config.yaml
n_layer: 11
d_model: 128
n_experts: 16
experts_per_token: 1
d_expert: 416
d_shared_expert: 0
activation: "gelu"
moe_layers: [1, 2, 3, 4, 5, 6, 7, 8, 9, 10]
router_score: "sigmoid"
normalize_top_k: false
routed_scale: 2.0
balance_loss: 0.000502
balance_bias: true
scale_expert_input: true
init_std_router: 0.0235
lr_router: 0.00274
vocab_size: 8192
norm: "layernorm"
norm_eps: 1e-05
tie_embeddings: true
optimizer: "muon_variant"
lr: 0.00502
beta1: 0.93
grad_clip: 1.0
batch_tokens: 131072
seq_len: 512
train_tokens: 644700000
steps: 4919
dataset: "wikipedia_en"
Below are experts of layer 4 (counted from 0) of a mixture-of-experts language model. Rows are named router (the router's row for the expert), down (a neuron's output weights, with its number) and show model dimensions 0-127. Each number is 128 + 24 x the weight over its row's rms, rounded and kept within 0 to 255. Numbers have three digits each.
After each expert's rows: a language model's description of what the expert responds to. This comes from a sample of Wikipedia text that the model never trained on.

# expert 12
router:122111113145087108121147169123096136150136100131140146115098090168136128163152122096147117152136108144115051138130120112135104186154143122140097126181108133100123137112146143127126131155152126177123082125092144117109138169125129127152149133166170111134125104095108124145141124130159150110157117142144177116145132139147099109127070139083103068143140145101089113127105139146125151100129
down0:109172122118180095137123115105111097151101134120101144089118162159155160104186126135152095090118122132150102138165172166132137140111164110189123130123131121131082106130120101154133140122131088116140134152126110143138115133127126157143146151116135103107145097136103133125142081101146115154169131112131151121157128121059120165110108133154144132127137135061133140128121145129066138105116
down1:147191112134102138120102128126067140166100180127146153124106096074125126070091084143135146138139157148113110135141110123133119131117112136144153079100119107120169139147168130165100132114110160106129126095139162116087141104127112116137117135158157087123127125126130136132163106064139138129127110144129126149128141142114135146178104120119122099091170135129165135142165129104161108156119
down2:095112119143118126184110103142147089085103109154160123125110138152132171130096144142139091084108119170104111135080143113129120166119138119136099105107125094152128176092134130117081079127094123133117110110149095177167132135163135129147119093151105140135176139136171157164122134146159127145140123142134116143148139124105155141110095098099152131101159148108175115119085126134137152133117
down3:148143098094139136111082126084110131116094106134163167112141100164161140136119122131132113152116110136113166120108137079195125144165113163154119106129110112146158099091147074118111131145137183146123123106137140127109111105114128130120102106114140158100114072132119137101123127133104136143109142102129128147124109103109129084105108131111146127134167121185132183133135152133187178117129
down4:131091127127122138122113123129129076121124168107187099128124143108107134105111078137119141153152136134149127104161128129133119130130141101107113168152112126109131123107111150147163116127139099152094154159168159136124127161163154128101151096152163181156103093136101101160127133158127142084144142112092093119155152158106091141077128118129115134087145137166075124139141153164106084121105
down5:166099149121104126137123089113126155147105107119151155106128135108139095099087149144128110153153181099127096113132149141177115178164122100125151131130117132131145100093139094122136151151136125130130138120074120165143127123138137138124115098171081151113124131120120134107103135155082128118119142133111117083101108176131101132136089126175073121109112131145099107149146195158149129162161
down6:114092146125101147140123146156127125121078163120073147147134132093115146145145096153126133148120085096126113166113141146147139149126105113122171134145133105137108144139109176132148102114089114158163148119125128156130150097081115105114140130115129159160117119141162142090125087134163088130099166125104135098114163160165145170117134091153079139134129129100116065180117115124145144142120
Latinate word-internal syllables. Middle syllables of Latinate words after prefixes like cons, inter, dis, conv, such as cons-equ-ence, disc-ont-inued, dep-art-ure.

# expert 2
router:142118161107101107154120142151167041189133149104159152162100095131133164136121177143148123107130112111117150147146148109118147140132107116135121121107131135144193127093158135113161126144180111119144074150113127141116155133146161099135138139147163096135082126178137106133104143129132145133106153103145133117139133127114142104102121123096123115089146104084091141105106115147107141108123
down0:144131100156097144135137133144147158161152136131141133131155158079136132135143115155190155130109106131135111136114115110161099083084104117153117105169136147149115137083117079148123119141090114108157102114148153082123152114116123131155127112100147119163149123138096150121118129145089162151159158121144078098099085134120117115130125152122128116102092132166151099068144156171098150124135
down1:135162107156151152094105107127135113121132185150094152172153093138133101112126179099088117148114090135178112106159124121122179104152125164099104152150105106114091131097148155119119109119110113102140149135150108103131148132125144186130139112150137099090107129134131083115106144100140074130121116155140104164123086105134135134161154139137152096099116148106162158143159132137113152120118
down2:149110146133162126126116105159089128137143136116126147179115101163117106136128127108140111167163097156103135111135151151138124140142126104124130114139175148114111131098186172112120156127121127101165105109123105122151085093143191117158151128084111123087149133102111152112137052094148120112112116153108094166096128131152109125111137172178147104144111139126160110124112116140123144110104
down3:135172131117119114103097086101143184155143106099096108164180128105157153127099132093159094156122115104130160139125154167111157105129167126158135110120080153135165155146155114091108086112108080127119098122125119120124125127130155095153135143092192161094124133122160126116141137112120116152141133145133110161102155128094122141123149132133130127136113155137081144086100126110156157130104
down4:109154137124125167160136099119150145128122088140113148142129133116083139108140102113093125095149117141097092172122151146158124104142127114129119105125124092088122144153111153074163110125077108147165118135118120161115174158128112149126111127122151133176094140169105143126142085180134137095089102136152152154161127110130123119149128090098132114129118120155129104118208129141095150159132
down5:110119145161171105146121134115157120162183151126137167140144135140134116131123122131118109131142090080154170068142154132101133096169114129169111133135133133094147157083179138123124149156142119089141144095083121125151179119123128116127125116107141116114131159132118105141156156130103104138116163130169145118125095089098112082132111063146126156089135131133104098120156100131160122139109
down6:139079129171153153156132120122131089119148147095104159137095090089146124144088142150136123149109110146120145130142126117142128126114109121172127153103087129138151108129143121140144139128147177133132153094108081126152151129113130109112115164114112110151120135109130103108131089041111161109133091106139092114098142180106110137166125147127118184119126102147110123172131092145093133146168
Infobox dates and punctuation. Years, months, colons, parentheses and dashes in biographical infoboxes, sports statistics tables and date lists, such as Position:, 2004–05.

# expert 0
router:136088113126113088095167155190122118120132098111178171136116101081139159151119160109156092113148096108096130141145134085163115193135120132156122161166116145124136127124143111118136110166111107185123127131113137108113116187128129151146130131144162134124085076110155092141111132128120125114145102173138102115153136128133115137121111117121115129111098142135097116140106109165127142093155
down0:112102124100106118110160119140138131108098103146114069112087147145139090084132179112146138100140148107127153123171118103158147105138124106120142141118167149109148114117142101107169171110084105166121124129117113151156134121128124110143118145139134087127104157105136146109158094067161109125156090153144115121157096109116130117156129113147129150115151145169164166155182156140142145091113
down1:193098113122128133085115138099133117149117143130114154163095127133116111160137147120120130083128165097082090113106132124162107158128152119135148158144102119074096154127181145117120106139133139139145094114136102110125123104131107099121118100133114187146125132166138126115134161113116122117190113122179128170166137105090095150153139130096144149127095113104153128119115114105165173134111
down2:117121109116098171103155121168157139112142096079124150143108126151102136102110158155145181101116129164126150111117109104156123152098146130089140199130122130148083121090118107133104105082135163131128123084086153144141160119153144155127160142137139113090084170107122141173118154134128146136107132127122111093103110163124137096105127136138119114093120126125156139119109168125148180120137
down3:104117154079134088130116111141157112096084103138122145080135141125141092111147119119132127148137104093134173101110123132151173133087139144092133094121098168147144156125127159175110129147180114138111156097122141129124120136187091153098110104090125145152107106129144150149159126150112126166121107094149163086131143100163103144158167134130156168098148145129111137123094131131124112126103
down4:112096173150151141114125132172071072137100101138126144135135118122158083130111123146188132133123138117106154073129172147122093146130131138098107126129160116093108139124149164148136114134157138144146150131098132142117099139125135083153114116181089143124103114135125115126136148155108169114122102115114140143100157131160136123142124158106119119075129152164191117072118145131139110131093
down5:118135107145126128173105132156102119135119165124139106101095119086123147171093166125109143133103141109129112105118106165131119140129127158110087134130135160079079157100108103101138121130148174153145106146115157147143092154121143103121150143129175156119109104118121161108141129123113133150201156102114100136134109148118142100143093075077142120097129159116151116123162113127168137114173
down6:118131108101089107123121153140103111118131125149072147108116158127137158176127125126165158110125103087094104104086158151150090112144124119143109166170147076131115163131140085115171125144141129113131114118130133096134094126139088163103117100177138101139110132112125126139200098150120120137092136130136113148128159159109166087139148153123123136146140160098124139118169118135130094158096
Short mid-word fragments. Short two-letter word pieces inside words, often right after a hyphen or prefix, such as co-hosted, air-cooled, Under-cover.

# expert 3
router:127133089116121125130147172148148111139148119153147168125101095101171127151122141172151132114167089112075102148155133105119090153143139162137165121117127135159123133118150142153116148135111136171149104127105107137089112142077135109115130146170149114130083147121154118131108076136144098099140130170166144099131110134150145107093094110121052128110146122118124102108138143143147137084103
down0:188165106123175074118142108133109131124169161131131146112149143146106112147059132121160130122076146143142122130145080100170156146102133139130122137128116147134141142152126129154173100088123144128123135125114118135161135156120165116122129101108130113150141163099137128127111148151096160107106122089116134120152120159158122137106137068126088118151122118105177129133115146159103068158112
down1:123069122156138124118125113138116124139166100113107084165131144150098112084105142141142111148138124142100171100120134166136156126122137131132139114119096170128126119160138139145109157149120086175144086137107122096141087138142098161151125082118096110121123139143104134143147084133159119137148154171164128143108070154110119153134131161089091082144136148114163124183117102152098136116132
down2:138083118108144139164125128120131117136161154175102144108141137159134125098102104086097129103116108160165107166140162105152200100139135132129150110108121169174133131097159137079146094141114126117098100094173175122107139141127119097141073142127126120107171148088132143120153145121100154153106104100113117135110156102117113118107126133090104127126109104139141135138160144127116086135152
down3:071135102103150134137111134146080112127114131151116113111118157109126146091137113174140115116138129160124124119135079159127092116116116100110116086177132099135117112106124176129150133123092139091145170112131164158113152150186136124120170158132141132143081116082114102155121127136123161153134134113115203147143109108112137090164117169117157106095130120097125104142159116137143128132113
down4:090104138172130101126132128090132146171135122135141105103128148158127118147119171096137132145138102092145148187111116118112125125142126141123145115164131143099133103134098101099140156122147098056156086127077135110168190134144132150138099169144128139117119150093147158145111139079154105115160144126113122123124124176122125113109103145121153104139108162082133131091117145162130148090118
down5:133149119173110097120114106134125112159095124114078170125079144144157128155132123144142148133115138130078114180107130102180148117084159136117160136145126068104153124138133132186120129133170130139122112144090161146126115129129114117147111119150151059145101117100117114151148143117165127159120118090109169108101133105104124110160143125123124093127132118123196116129162127151123107130128
down6:112137076104128110112164092089130139072129082104083116171121140130122140105203159111140126137098135116146135118103159145180115132095109106134119136113143144140134158138160122114191161155144111117095100171134110174175119123164136142120117146124109134096121122127091145151105156100109162118157148126164139127135098112156149119137123111118105136142133146129107164100132100097121123126151
Section headings, line breaks. Paragraph breaks, line breaks and the equals signs of wiki section headings, plus heading words like History, Career, See also.

# expert 13
router:143133135158133133180104109122155080180108119090151166115114093105142154131132158156125110163136095138098093142141133119122092156125117070139166115118102104153135144136148141137145129116134148126119111139127123152114129156118150138126123093181143084115107128128118113153069103099109101137164151131122161135164130135164132127072091085121125139097113154120066125113142109170135119135103
down0:114088132145114106098139138120121163091112121092112120099109111131136131151085109091119157164134137077117124169131128123159145113107131153151189092103173089089136159131135144099157119153148128160110124140124148143108120093122157137153122151112107191149157159131111162137120129160138123126137113128114120133176131135143122123092128127138056139124144152141134142124139155088144128192095
down1:129120111135152134094130138151121150115135143107146127140113100128122108095151139151070109114103113164131164132123108132158116124109183115111151113106088141178118121104105117132156140109117133097086104143169111138141139156135147164091144099129111151157200156130136138141101112156159119099123112152145108167145094089189131117134141124117103126113126122108110108108134100156064184147132
down2:122114114131178096142148110154129117118142084109115128126153115081155120121105147139076159141158167131110162130156114119080135120117126122142121114101171158125116196123124124102129117131109174118116120110109146160178098124136116123132079099158180119116134103105124164110123151170119136128126160136108109151119116160107124152128085124098103130145156179140132126129072144136156101159158
down3:122155113088075127148127111124111162128110125157084090096146107153125166136121085117116140134072138108071139119161105094113171142157124149142116131173139125114085107113136182110176159134141081134144124101141144107156143121163161134110112072138095144140122088134139135152134119136149156128126170107106174150118165144119117168110118121135110125162146119109120152139122116116131133108114
down4:083116120144164162122160159145119159105124122172083130107137133098112108122166182158117128090125123101153150111084143139141124134115129142117136110138093124108146114120129102138133174132128127100102113086167100098128117186137081092116128153145136152145157157102163107111125078083097111132147119137109162103129151093147137137147087091144133131097120128163159138141113112154168113133127
down5:140117115136100128140086123131156114173114122114106096108132097115142122140132143164156164104090134147100117189093129122155127090154185134156131131102087135114159131124149101083095117133136113127126139161124104119096111137136158090098126108166133129157112131105115070157129169121111136132123093075094179132118138133168100128153115167134106157092116149131124166107140122121151155146123
down6:078130149134107097148111137121128104155138095128140134163110125086103095131111161142128113129125117119118156129131173139158139170134097117162106108173082128149093085123079142147134092139088153125156168138133120116149155095129119164144084123141139139086134118157115154117103153134141139162157114086117131125151096124105137131142135090094111090122111177158161152155107113111180127142121
Table cells and numbers. Pipes, blank cells, digits and signs inside wiki tables like league standings, election results and statistics, such as +, −, %.

# expert 11
router:144146142140125095123140157113143111144137132154178153129152123103162150161117134147131131157122082124107122163143111103141143129172113112121109140125105164172118134109130146149106086139175107125104119131129140106097095149110126139156118111145145080100091103163148146160095130149146123154153087182161148112188116159173118129106089120115111116116142105084114115125122111145174099124082
down0:139107117131141188122159099109121113135110131127119154137080101129139096129134145196104148083117076115128124138116151098115120080132140151172132123114144121090098102142138153143116106159155127174147130142130148138108120121133153126091090131135135113133121108170119208136122156142091087103151156089148118145134109135154102137102106134122111161119099150143190133142125114102138116124106
down1:156156139149141127112167134157156131115110129116118116162188128104089172113137132129110058118150102116151139132159144152092107126082114093113136093120106142132076123099131079119144108119126118160161116133115155143161119113122126099150147118107126123125110142130137149155167128135146093125121109159150166140156121114139139140117123092130152156129172106089083139093086103126121149127197
down2:116156141158129109160134119131114134103121164088133104169099141135100129145137112149095151129092138145132135146168148125141119132172088128129092133167126118136164150134171108131154131126145112176101132121119145155134136109109089130105116092104120089120091132152110053163155122076142102127135132171134127140142115135101171119122135132091137106088093110173104160111134162082127115102101
down3:096154184102142176186124134109137141145114129142119136134102141094130131144077097148139183163133140142128082139173105154114155112114113101120081114099100155111095136146156132130103138120095137117171087173144131158119124090092120136136114108141128147146179131100137131142127124109126139099143130118117130146139104155120143108126148120111131086122173083136088105137151094138173151129110
down4:167079135122097154124159108153112110125134141120122154103151135139119093121161171112157089137129114153144156139124131152111128134130134146094135113102126139116150150117112139112165151100131151088105169109116148169149101153142134123110129166100105131120138153101092113135146134163154098121095174137137116165166179127124104117120093089111103082105154139162125170108115120099069108109175
down5:106156149158140159123070103135161097133159119150154118135113153143147119147174133095168134119105151119098135079137093142109121121162141147155157110121101106117106078105110129116105146150182142172112116100120111099088130098132106121143105167086116169104118127134108143128162124172131138142134169114132097139152118148152149120092113124149116102109133095135145084108140116150127182154105
down6:108153135147108106126127115097123092144147168124084150109138098138138156124146112130155097112115125084132134126130128129120099104072150107142129136140130169155087171169099117115120111111160147142142112144134107135121155102148125166142133101143129139144127145110134127133129122130103156147134115111141158091153116134113127199115113131096135131121125077133125093058091157161145125221134
Function words, clause starts. Articles, prepositions and connectives in running prose, often sentence-initial, such as the, that, which, during, after, by.

# expert 4
router:113110174152114157103137177113140121129162153144151148150130135124145113133090161106171108128142090114102105106158135131131081156159094121151111136143109133131145159116144137119111103105164139121105103155120125135108137149081118145137131099177146094138082102116161108166074106133134102104142128155185147137155169150132144129123138123123140141100152110111090122151152081151147086101090
down0:141145078111134137129156146142157105143147199125088086134137114109140143123138107138094120159123119172117127089100097093099139112115122106090088135127136166142082130111099135115161100124123115115146083146143139129149142105120162102149114130167162129178139113126128133146109125164115122135183111126142098127135172082127172144137124089134141113107116154130135099177141111096118129096163
down1:113088116131170065108147126131128139147148121139059112108160137115129132092134068130129175130102161108086122102126110152111086149121113124115126139146130139118110135114136124143164170124108139128114107151131119143161135150101115164135124078162111094162112130117135118117122116123150183132132109136135188133121154096132083136170109116174133107151130176157155123105104122157121137101102
down2:124154125143107125098112125146096119148123073140159118150142113123101132132113073124180118150125154107156128133128120118158177082125117108082166102143131139103126118103159093129120099113117135194127138099121140137131134111167137138109094152165142140152119128106118118129163120141122140145125111106157104112130117140143071132094161162148108108082134152150121178176137128109129167071152
down3:158150118164131134160125134135114133098141129121132147134085120118118156134101113117096134150149103138151096137175100148130155140125110104142192121090136122076132114096138137139092123134109150116168129134158133109075116062118146183103079136122111123139080156156129101121151140153113096110148131140102107114115110107085145147125182139128131125143168110175105136181125117103126127118137
down4:118147126178126109106185144141135142142096086107136153120115141158084158109149161137092162098102109118162059140137152142122158102116193112122138138119175147134137078104112134144128095125101142153152120136134139128134114108122133138141102099120142156138113109100107143099142113141113157100179099146114147137145095126095143103111152110126088141150145118146136112151139124158068099147149
down5:079119110110150097118116143139098136146092124134123144153120157133111118122139110083163154127109100149146131108072149148129135097105138103115095142155128132095111098117144159130192115150151179127128099162144093137127147129158109148140128125120118111101136109140148130125149131111186084137138154114120148051086150097084169139148123133166136081157145140133113111124105153140093123123133
down6:141051128148096117092135130124132080138131136146142125157191109169109137129086133164130130080113133141134115142130100139133116108125131110169129133131165118121129111165148114163134139138115123157125136116130189147099129133111072084107070116160109112110134117159092140193135170117098135130137109143144092136166157161116159143136096114119141138156126104116123120128099115127134122127162
Common verbs and particles. Frequent verbs, particles and nouns in running prose, such as out, up, way, used, him, back, often after the, to or was.

# expert 1
router:107168150132128119175164141134124105131158139119156151139146087129134150113105136144087095151152073107112094169129141123087112125150110117147172119153103132130137116101145127137138123132171134147076133095123102160112179145082157153172168162198139120102123140124119130147101088102107163147139106147169145121128103102122168135121133130144106133136133111124091144131110131135112080122129
down0:133136115125158112139111123117115179158151068127151122172153158113160109118101119140095138157101159119163118126089107148063128130123128154136075149125085136122136140134097126135146102103130117170148162142133115077087128134115110127126100161113124145176121101159137139112097117141150103129165151149146093152150148143113149096068100111150126130140135101153123133141136106150089138118171
down1:116091162135097062093116091135082127118148153111104147135127133151108094134169122169132147121107128097148116202171114100127164116141123156124156130096172142131159107149138127136121132128129144113137144069135124102175115118175123120123081122138116091161121103165130134161111092120109154116127172127127134121150106153130108098137115162138135095109118124119122137190132115112126143143122
down2:102105100123105122154161178108106131139144136163121116119151112120121148122136104106083159147134134100102125074142160108146136185129107138136130100118130145110083110122137128107102144152080123130140128087155145131151150131154126159097109147096131141123148088109162140123155100088140118135149152136135131151131118088140167080072101116109137113169125179120093172166152116101133137135167
down3:118167139156096145133114106116133136104136150196090140147120125113119100148122185105175150126153156122111099111111137120097084125130101135157133094101143136101126142157111081145145163103105145150178106131120130082112093137146151101109124142140115119110148121131096106110138141078108106133140141086170111136151094087127146138149108185099137096146142109111139122129132133135147164167158
down4:114146078112113145120136086136148140092151106141149086143103138134164124115100133127117110155118160098142082119095112070115168172129123155103113111140152086126155109131078158110179107156111125109133102171153104154110161102118079123158114134132137133123133117169136153178132110140119169136148137105135153147136086149107097114118103087140116128131142141154125126155140114090142160147147
down5:149104151147141131133120078083148096159138100130106118139119109140119100158105134093146131157119108097133164098119105103110141139108143140131118122139162171117129153106118115118158110113150123078150145119160149123128152127152160119090192133159139141167115159120134117194117122131119123107180159120121101130167088111143151095134149142098065145125172104093153105127135119120139135133172
down6:104159121151096175129137087111109119149124155168123068160115114107131075135105139141149086095131136111130158149116131148166200132134113107148118084151126154089155148159145133154130136096103101113119138128077134125151108148137115150141123117081130134107139178123134124135140142116121120071114168112158126129118161135127137113120125130163131074093131131097138150142130082146150123154135
Foreign name endings. Word-final pieces of non-English proper names and surnames, especially Slavic, Spanish or Italian, such as -ić, -án, -ier, -ov.

# expert 9
router:111142095125124136108135137147143124201110122083155123097116125099131105131098151145138122112142134126102113124134150121131148112144081105111113141096161121123144074122198127078150152148157171159097113097130088115139154170132145112119129141141164128084131177168140095153110134155127177149150157158149157136133150107140120090106125109093128096111151108138099107119137127155115116113114
down0:128152137168114124065151100107137100120123155120123112133170109152077108150118109092160115108179154165127117154087182158109135143133128141095144132111096138148093153121134129117136091131138125121102100153146147126144117132160113141107147133141141146095078137106092123181129115101126156113129137162120115123104079135122113125175166114111139114129138172181140124098149107165114109161122
down1:148119111124159079151136125145153101086092092116151121125149139134156163173122136101143164117126106150112133160095166119158133102130134166161131099092124181132124134124143094115152136150121108112115121138123153139120084095155121101115112093108129134148134144076163138128116137130110113101181091146115114099182118154137130144138135139143143128142130116084124061119077124126171150129163
down2:155083139133121088162138117113183175107111100141070106123128110110080110140142123129117137124147111125154133174147115121105142097144123095156145089104128145139165117154122146140117163122083189159085140145111145140148092130077076099122091131146133128156147156151143157118114137166130136095113166124109120139130113101134142150089132130164119109131168155114116144120114129138153157110120
down3:109099122095103146168147139146074148171155156085104102180145168176132138135120121124157146118124147092096111147182162127110109144115124163121131157109111085149133141141131128121155149089116136169132112099153098150101092111106123108154127137136130135132109086132091136074098123102176088140157099162101136141147139132137091132138095126136110116125122154112135134141139092117161147133138
down4:171160099139149125129121163148099117121088147179132125109117140093123149118099159129108138105110105165109156171170130115130150116115133137121143134151156144132153087055115113149148096121152114117147133179143143127107133130113118138128132122102170148146124137142117142139124114097110059160103116164144097109135160126125109092101133109100153188058135116162122143136107122134102142136134
down5:053130130155127140133145137125157160136103145114107100110110135153096123105145078099096106154110132111201106129154121134152134113158167124124127120127135156095121141144152088094141107123143148162132106120111119138112153115155114103139108119083170115101134111128152150131130104109124128132101065114190176120086155123165156128143125128128144120159143171144117120153136175111143124104123
down6:142129114166085143166125119110129077119131119117113130130107153113131169143114176104109101125107141080184145082129106127131125167136122142120110151143149125112094129134149152154120137139153168116121153156114099122140125185125092103174125109126093114143104088098142118128143131128118072101140147131094162164147121111134121134181174143126104169155113101133123127166108151120095089107132
Taxonomy infobox fields. Colons, dashes and field names in species infoboxes (Genus:, Clade:, Class:), plus Latin genus and species name endings.

# expert 8
router:113161111182092150099161139103105103138181118121148173194086109106116141161096150126164112114144130123149101129159112113131101149120110105158124140153107122152166148138142134128146135123159107134113114155122103110102130150097121123106155129172134108121135123133129073137107118124139098122167133155165153145137115139141151102101074121118152126117133097103068120128165091135156094105105
down0:139114088131138079142144133124151106120139134114136161084187114117086153133098114108094139126111125161154135127091119109106098103134106124127126158163135145147124090108148083160155134113155187144118102172110130136151113147175139116129133088126104112123160104133146130143132136139143127103139113168138124161159114156118133119164114094131118146136136108095102114085123128183069149125184
down1:158085161129127123130141083122131183159110148118144124139126102155139107074128134068149165114168140127118122153101099138123116123094077150147124159122112147150138110154142123144127095120156173128140077163161137109106140127103119111139107116168104112108099122125124149102100121132111162151125138094162154140133106140106091128113105115111100167141161147170131116141100113164090122112180
down2:171179138097116128122109152080115160107124190143140124177118125091141137140140122087091136128117122111114153103157137101119091133096120105125126097110121144112120154106100127136075125166088125157112125122133142168123127109101179128136125122133110147162135165141166117143124133161146172168148114116085105100116100156115132117122145097151097100146113154107123157156177106144084127131115
down3:121136098129126116100130132172114133125115147180157103144155140135130153160125148114152169101122118099117115081113159103129104105136141114119150109101143123132154155092127192113137102154149121117125121170082114092128139085125156176147131116093125128133123088109175151161143088140103106134108158120147086114122134166129122125150142150137092166101093112147175128140100095171114139093130
down4:130126129145132125118184153136115095140154127087150139126136150115117165131124115132096141103074150149139111129148098115121091134138155097097146140123123145159127100146123124103197157092165194129127068146128112107148152097098147091104108113123138117172119136138120137134155177155074117124166140177123109170089106162099108158113125111120100099119103136123135116138122119124125122123133
down5:156106131138123103172131117146135144120112143131110122123106137075126126168145097139158119141149171126091105108122159116130091104116110124130125121086146171086114148183134144150101102133140160110131134095149185124136162160167127159117110175089184140120098113120124106156159090121135113153158088115138117129076135115137145110114148121089120139156115114148130096144081101108141131105108
down6:140126117155122108141127123101164104153126121141148162104140152115117116152130130126136126120138127152105155070121158131144120097096126145143132148130153107099135118115130140149157084131129086151181133077082155154128124108152120154104185099115116162160136123115164097147120114135155114103129075143111055122132111179174104114110064160138137119145144126135148123109101140145134152097110
Institution and work nouns. Nouns for institutions, works and occupations, such as University, film, album, School, plus suffixes like film-ography and song-writer.

# expert 14
router:130168131145161106157143167122140065148171107135131171148097143113144167122100169170131146181146114106098070155106134116148120135163132112151101103143141141149145107102155108127154124126145099143095147131101122120113128159102131122119177128168141113110131141140134125152101133116109104120166133165170142130152117131148101134135108100093084133096099110112129092086111082114125143105124
down0:145136116143156123075128102111098155134102096153131129122135142151085144163132103096147073157122132153160140130155167149081130179165105089106177128134142143148150167132121130085140124123152125138118140108123105082163142112129094165088070143135126128111119115124137155119103131131176108100158123112129118111162102139143097120135100129131118159145140110087122138123140156162078117112129
down1:140127164146122107119133150162149125111162120092175112094165189085109128139166151130122136083077164098129099105138117182112132107134108097117125102150106101137111111095138162112150095159096142169135126137147144152145108156143120101134103122149080142168163104166105117106152130146135104127123123131129105144150172105099133095154126143129091165123094115147145125121123097128097116112136
down2:152140112122151144103112154132085129106129146089137134112150108130120085127129117160107167161085144115145159122083125093180174112129081101133134141137147129102138117086104160148161158109118146137118128143150111129097150115110169125102099138066110103174093128132082123160105163125135136108165112145144106102136122107129121168138094131155139138116087148152122153131141113169175132109135
down3:092138138097146122156132121163168105103155115153111133122137142144087124129133182140084103170118149124106118099142132132117111143111101143147108127131084165107109094107163132151089110135143090109160105140155121122164123121152107122048145126137141139144112154111137114091125130137120141086164114126104103182152166140138115143128118147136079127169122120133177165121117079100132155117130
down4:110119165138143122103127140133108119138090110137088127130124144113135149111190168186092110144119147111098146145118178103137151173120077136088096079152115136144110126151124109134096165156108104150126155109145131104108143139061155129185127115135131109142161132153103138096137111129098139130110080088124118140150137115125171140111161101125123127141135132137138103166123138097091104136119
down5:128145153109050120141114118134176070104109160097117071126146119114150141107128152111129113131171157111153155158159150130112117127148131121132144152138104112095134086149096141090119139155124128131151098180132111146161125171123147107149129096099137122140122143147136169099151161162160140100149132136109126106102146135069126116096154131131116126125174088128139107119108108125078141129136
down6:114130114135087162087114101098144130110143117140157175153126145183128148142132130136111111155087131094086120145118077129134137107149153068105129119163103101121104142136141176122156124122112124103113166101120130100123120102120179109146109129131142158164108134101123129102157099173126158163109120124161136187092125137110130153114105167157101128164135158120134100144094108132105148113152
Apostrophes and quote marks. Apostrophes in contractions and possessives, quotation marks, colons, periods and table pipes, such as he's, Andrew's, opening quotes.

# expert 15
router:127148094100066122154143120130128082175161118117146157143105132111153123162124183156120100162137124142160118116142182113148115167109133121119123118120134111152152121123114156142127134130123127123068154144110096105086135124117142130157172128163153126120127135156163106163115119127126102155116133120162140104187137090143137088122087068113133095129137113129106138112153096178114124111112
down0:099090129104138076102154153118128147135151137110112132146128126123118132169134126123128150143112147147134140113153186131154125114099157138138093143164146122148142158117113159110114116107179130188140154129099156119100129119128092090145106095101151087139108145117139135107150113126145069149109125093179113106108164126160103129154093092150133143109080116121179131094175138104152113133111
down1:136128155145125094130128137123128165105103134109126136113115139123103155065107164120097132130115086112108130128120125119081132150127159092170132118141113105059134111117132152092111166120113142135100120129099167085116139110148143111162143161127127141166113148152136123150095185133157110098147083142125113127126103071172150149108166148131126155144135157136127178143093122092135099147101
down2:113107127101109175100161173137150166119123112122095170117152123125105114132154123146146140156181135130117135135126176135114123139150144119184119115115136128159132142126157140152114123108132123095118121146141101117160116131105113127095096169121130094158115161070116104163138117100127164107171099088157090093104124093109091078138171108131136143102128135108137118114111134118181094143161
down3:133120100092143172137093151106095124092110130124101161148083120150087101146146144130149116160105112124091131153138140118150124144161186098176135104137091146144139116102123151148119123077163155162144124109185122083117110096113132095153118114140117146144079099109101135135157139117100144090121137144133136162112131161154142141121157114126112109105089139124145094173120118086153138144138
down4:116148118110099134146103160110130091104128122172112118076146166147131169175112083130161149154129131088109111147131144143114132154159089134132111114102113140072092115131127071132125130108101134072128152126150121123111119176138138144103130134111175125159102142159121111117117110101126116129110099110156135131139140103147134151156129083113189126145120139163162124106121160147116112184101
down5:126127093125142125122123159099089066114154177121146158150147154107112118129087111157128085170115125139124134138122141081102143128097110112150102127154139135147116111110092122147146168108114146134124110155086143154168132148177107094138146111146167111164151144128094106125125145175122119130112132101150088114145112119174125181135111162146151125159144107122156128087082135150126101117097
down6:091137116132130158140129134104057127130087113110158152136168139115127115116130124112096145145159120111142176106149111146120156122168099116138100144150143079147119149162095116097128112091160090197120138099082121121161126137114136157078142149134150152108171120128096095152125130128097114159152122121121139150142102121144125142130138144143089108170142097123080141124132135100100138155166
Coordinates and infobox fields. Degree, minute and second marks and pieces of geographic coordinates, plus dashes and colons of infobox fields like Country:, Occupation:.